{
  "n_layer": 13,
  "experts_per_token": 3,
  "router_score": "softmax",
  "normalize_top_k": false,
  "balance_loss": 0.00452,
  "balance_bias": false,
  "init_std_router": 0.011,
  "lr_router": 0.00086,
  "vocab_size": 2486,
  "norm": "rmsnorm",
  "optimizer": "adamw",
  "beta2": 0.99,
  "batch_tokens": [32768, 65536, 131072],
  "steps": 4828
}
Below are experts of layer 8 (counted from 0) of a mixture-of-experts language model. Rows are named gate (a neuron's input weights, with its number), up (a neuron's input weights, with its number) and show model dimensions 0-223. Each number is 500 + 25 x the weight over its row's rms, rounded and kept within 0 to 999. Numbers have three digits each.
Before each expert's rows: a language model's description of what the expert responds to. This comes from a sample of Wikipedia text that the model never trained on.

# expert 22
It responds to: Hyphens, dashes and score digits. Hyphens opening list lines in infoboxes and season summaries, en dashes in scores and years like 2–3, –1, plus digits in tables.
gate0:475458474506551515505497527473536519537480538491516499521530464441458476445513511540499489519536507510517493522497490527478485477503536550480520490514479464503512518475506513520525432504512498499568526484502522504489489540530526537490568472466520493525516429512488498521492522491508524516466517490489513526495505551458482469493497500498506499475477483493480481495496516480476541514513516507485475511496496507491475511473472478522518521519520495537518500513524527510470507508552469479507485528535513508511501482519527487478478512492460481502461480517527488535453483476539509496493583529514501472484488461532541480501488498494524483488489459516498492476509473446471531466500
up0:528544514490469457494452503527500500459475458477526517473560478531514499515479470506496499462528494455511458497513524507483489554504481504488481525455488465492480453510507477496458514491537551457492444498509488522488476477461500486533486477498468517473481512482507469526506521521498482456477530536520449487504482491514511474541488534476522480513534491531549476502515514471556496528528497498500475504492490476508510500506504526518535540481458517481480471521499469494493514511499505534512516493511496439483512504518488522526523475484535511525520521493466515469513470449466536493487509509520474532539496505516487488489476470502494569550502535484517504542512524510504469528526

# expert 32
It responds to: Name-final vowel endings. Final syllables of foreign names and words ending in a, o, ya, ana, plus Japan, as in saqay-ya, Náut-ico, J-apan-ese.
gate0:482467473506545513520469536493543494531459533499506496504519483470475475472479532531489503511529497497530514528528486551476489461503549551479527497504460483498498476498516510514523463496530489474577522494501516498493496532550533522502566474488491494514518445539510496512486493498504508503454483482511505507489512545460462470495484498483500522500508467527476503512465502458485545530534511510484478512479494500490492513482473485536500526536486497536523485510528526502481514500545461476521489539514514475518494490497524495485495496453450496518498485516491485510442482474527535500498571549527523466496489489526547453491477499472516487497521471518496497452534490457486516476494
up0:538525526477474446496427513532519494476479467512536515453535487518505493481468473510485523458530482496519454502500528513484489552506508486494486504453491469477455484492500474490479503483517502483477455517529508547490478463465505509505464471493454520497502498493484513524513518522473473484488534520501447482525495476531503413544475554499501462467514479505539477519498520476538508512543508464513488497480515505503499491504536529535511538473467521440498485526504466486495502536471500541514503496516478459494497494537492495520498497519511507508489511496485555473523506472472499494483508513495493527539471512509477482489502468497491567530479528468530506531520505489497454493516

# expert 23
It responds to: Whole content-word stems. Common verb and noun stems, often as full words or word ends, such as perform, design, develop, power, land, work.
gate0:478459487505538512527493516478518521514492528479518510492526451491478492472496537539484492517512481505513491515508467531475487485485567553469501499502493470506502509502505497510528446521527503476560516494501536510474508539526540487490585477475522490502497448509489485507501512481531522504454515498496496513475546535459479498458522495502509514485509492531474495478500510482491509528526494518476465536486499505493477500475470483543475526547495495541511529505533545532483534486556480474520494539520541488510522493509511515494491523476463515505482472513515480518459489482518507514499562549524511469512500478526550465513478517468539492485512471532463494455535482453479522520507
up0:537545523476473463478457522548512521481469482510523489483563506515499486506489462512503491454541509464502451501507552488473498554510477469501493505448479464505480486468493494491480498496505526498493440520530477515499473453462481524514462472486454523491497515487501492534526532520448486457501518518511463495507484480519519439563488531503518480500496485503548482524504521492525491524501500478534492485483478473506485505516528490524544546486485495469515468507489464489483491522489492538518518485500458472477484500523487476506498481530529492517487517494496538498503489459451510485484506492483488531539477513525472487467496472525489561543483501466543493528486508491487449486518

# expert 18
It responds to: Institution and title nouns. Capitalized nouns in names of institutions, places and awards, e.g. School, Street, County, Film, Air in National Air and Space Museum.
gate0:468490469504532513525465520454539501534504533483514486505525454462461476477500535557496502504533506505539507510499484544484483493495538530470508518525495482515507474491508497501519461519530478463533512503494490483482488526545511505488549475450514479517524443528503505510484528476509521513454501487521503508492508535470480484479483499507489521493494502517479499501472497456497523523523487507478482552480507493502500516476467472530476530561474482539514518485526533539493519489554466486508485534530531491495518469505487509475486486474461493511518465492493460511452477471535497502486551551548506471504506499539528464473467518463522464500495459521487513459518466451457514488487
up0:540519521471486462484466513531511524477458471507525509478551488523524496485506490497481492462531484487492442507499553504479512545505493490507492496469481458509469461494507514497479493489518555496517461487533491534496473474456489509529482475501460512467474497479518478525549528523503483458486524553494436486511464497509502432528504523477528484511502491495530462516511547493522501506503521476513471486479501487501505498507523488537540536432486511456505470516503462484493503527487490528510511501498458465505508513515497495521508504525513494524468516508499549484526489486448524494480508501485486534550501489519464469481481438516490559526502526473540480534487520501519461511524

# expert 3
It responds to: Mid-word pieces in names. Short lowercase pieces like im, ol, or, el, n inside proper names and place names, such as Ol-im-pia, B-ol-ivia, K-eral-a.
gate0:493486486494551533515484534487550517545489556487492488509528462478456479460523513537478489497520481506512501519482495532474491471517540537467513495513483456491533507481520507515523458509535500490569521504501527475501492526527535511487569475474511486511507442512510489522500514479515524511452493490497508510487509541448449486505501506497498507494496478547482496506465507482493512536510524527466501549484476490505491507482471491512484527561494475545526486495520527537464514495547453464514489530519520469498484479515537499495493506474473471492465491503488491502456490468501532503478565523540500492489503473529551459495496509481523474504520469525498496470515480453485540488496
up0:510546521485467472466465492538481511480487463507528508468555470496496504502473487516493501454535499473504434506498528504452494553504479464497471523444482459487498493486505494500487506510527523478471447522516471530516495469476502541517478473478468493471474502487497479499525516515485476463498541523495451498519494481512498452550506530510488466491509468499568464503503549491546497524501490488491493505461516493496502506490511506520523531461456500449496478512526478511485497509506498550504508498507468462495506495512489515503515492529503520496493522490532527487537497477463529508465510510510471541530464516545474499483504463513477580531449511483509501526498513490515450505529

# expert 42
It responds to: Capital letters in abbreviations. Single capital letters inside acronyms and codes in infoboxes and tables, e.g. FIPS, HAAT, GF, CRISPR, plus list-opening hyphens.
gate0:488457476504556508514487524471545512533484532490501478519523453451475460478506535533489496499532502502522486512520464515488490466502539553479512492512500488500498469473527496503528455517540504461563520496499543496494498523530540500481577499466514486512519425520506491514477521486520528491448495510503493507474506561458493502469490489491536535473501470528486510501508494457503530546521511509512498529503503491484480503470490476513520518520503495523509504495519516545500530492558473489481490510550532474499475483507501481486485514473498487533482504521500478524445492482529533496506562521521493475493493485531550475536497496473552508496492466515490497474533474469478521494490
up0:524530519471470447456474513531501515469482451491538520491560491518501496472490472500489484466545520477513467501477554506478483531512482475493487518454485471501485481499479476476483485476511537507493463536535485511470492473466501531543455460488459514493481523508488519497519521523470494464485542480496462504534500480513524447546496543515497452510494507510533453500517534499532517520506485473500494511487471483515513516516522510523530547488464506454507487519501469490472487533485486528541495512493479444486516493517512513505491488525523523526500488484499544497525472455449495503470520508503481544522500504529466485483485477511483557515491519462511483547480504471485450516529

# expert 0
It responds to: Hyphens, dashes, line breaks. Hyphens inside compounds and names, en dashes in year ranges, and line breaks in lists and tables, e.g. Write-in, –201, e-mail.
gate0:469491470495560532515491528478534515534486537501504488512520485456465464471508514563480495510542507512507499510517469536473498486506536568502519477495482500488505479499525498475542443502522476466553511503493513492492480541527527516481555478464518494511520429491505470519468510502500499501464468509514493513481492545448480481497494477489532516467486483524482500505483495455504531524532524511494467511504502508492501488481474450512509529516487500553508510496503518519484503495560461486515478510525554498512474501490521465485478488475496467505489504513493472512462492458546512501508567524528500459508492473531538468519477481504536473465499480496492497464512495451463530477495
up0:523550498499458461484471504528506504464473460504532494480554476501502496483489462504482495457550509493500443494502549509479486528492456478501495514459503450494467482462520485475468501494522534510486481507511502508485459468455497515525472455512457517489491500484489478526521534520486489458497532511510456493522494487513495439546481540492510477500507488496530499504527536490525499525504516462497472503489498498514504497506523520523536552476466498457504468513500464501489500543501488525510492520525472461507508503522498530515504481496533512533511528494494568496543494445461519502463523495510469525542484491516492506493491456512479578521473514472525524536478510471488453497508

# expert 11
It responds to: Capitals in abbreviations. Single capital letters or fragments after M, B, pipes or brackets, mostly degrees, units and names, such as MA, MW, B.A.
gate1:535484477496526565515525513461514487444491490510513492513499490482537509467512522522524455509523480514533477525472477494468517504497500516501496512502494488524478521488522538507535486457555493516479501524445492528536484514511494541490491559512490467542491500495483520492527521503506506509437483529541467545497486534503481513505480495543512488489487473497482501487497464562506496457487546502542474499512539517536510519483524479518490457497543521513521552475533497474546521507479499484518528452540485525505508460528522489547487471503504561498543515486526503516524483500499488501521510495493484473516541495481541486487495485476495496494488442471471442489495481473544495489484
up1:508514488460519504471483508543475497500537486488501502468472470471517436505541490493493505547505508497515494487479432470546501483494538506527497527487515489494492520515551486507507501476490494493531529541474468484470475497520557538508540467487552480524511442487471499500480488507509526458475508518503507513490501498505488502514528481499492486493518512479466502489496476514524474537490494535492487463553474448493518505457481487491531506531503543530477460474440495539475508488504504511524506494533525513534526487459496464469520504507476481446488547470492478500495484489497499494487540481488481476547492436478476487505502497493503509491508499530486454442445451463487513495528

# expert 12
It responds to: Short inner syllables. Short consonant-vowel pieces such as il, ib, im, ac and ax early in a word, often in personal names, e.g. Gibbs, Gilbert, Max.
gate2:497508516494521485460469510505501534498505481468490500477529518469504533490509514521456484505482514512538471531488508529475469479455494506469524507503494485500532514483508472484477505518477514526493461486507524501478471461450446469479496532531494510541491483450508504484510497481460481505507534538558507507498525469471497483538489499459470480513501473508537472499522491488454500506529513510487473527484471491531511504495475459518495499468493515466535504523537512526526516483458461539494507500480536517449475505546517491546440498485458517525514528503516496513497511453497454438499517499484434465465499468509527527479534531520524482500453462483467521503500488478522471544474
up2:488459503483495492513492498517493489501498515521453471487522508529526502515490498538553538456522485505549479503512472464513519494479471504482514554534474523526510504466539494504520489525524501490517490471455464495473439493488511539536477526508484471521518469496539480522504489507511458506476472478523472491485552468501502488502515477504471483504480547492499499496528540501556468493508445480491507525522515482480462537471468517484510488548547493500549482515544485499511491510495538525502489512544495559504455480513543479491507504522500511519480492488474461532538470548517493538516497508470553494489509526495499505500501535497505515503497471470446512458523503443475535471521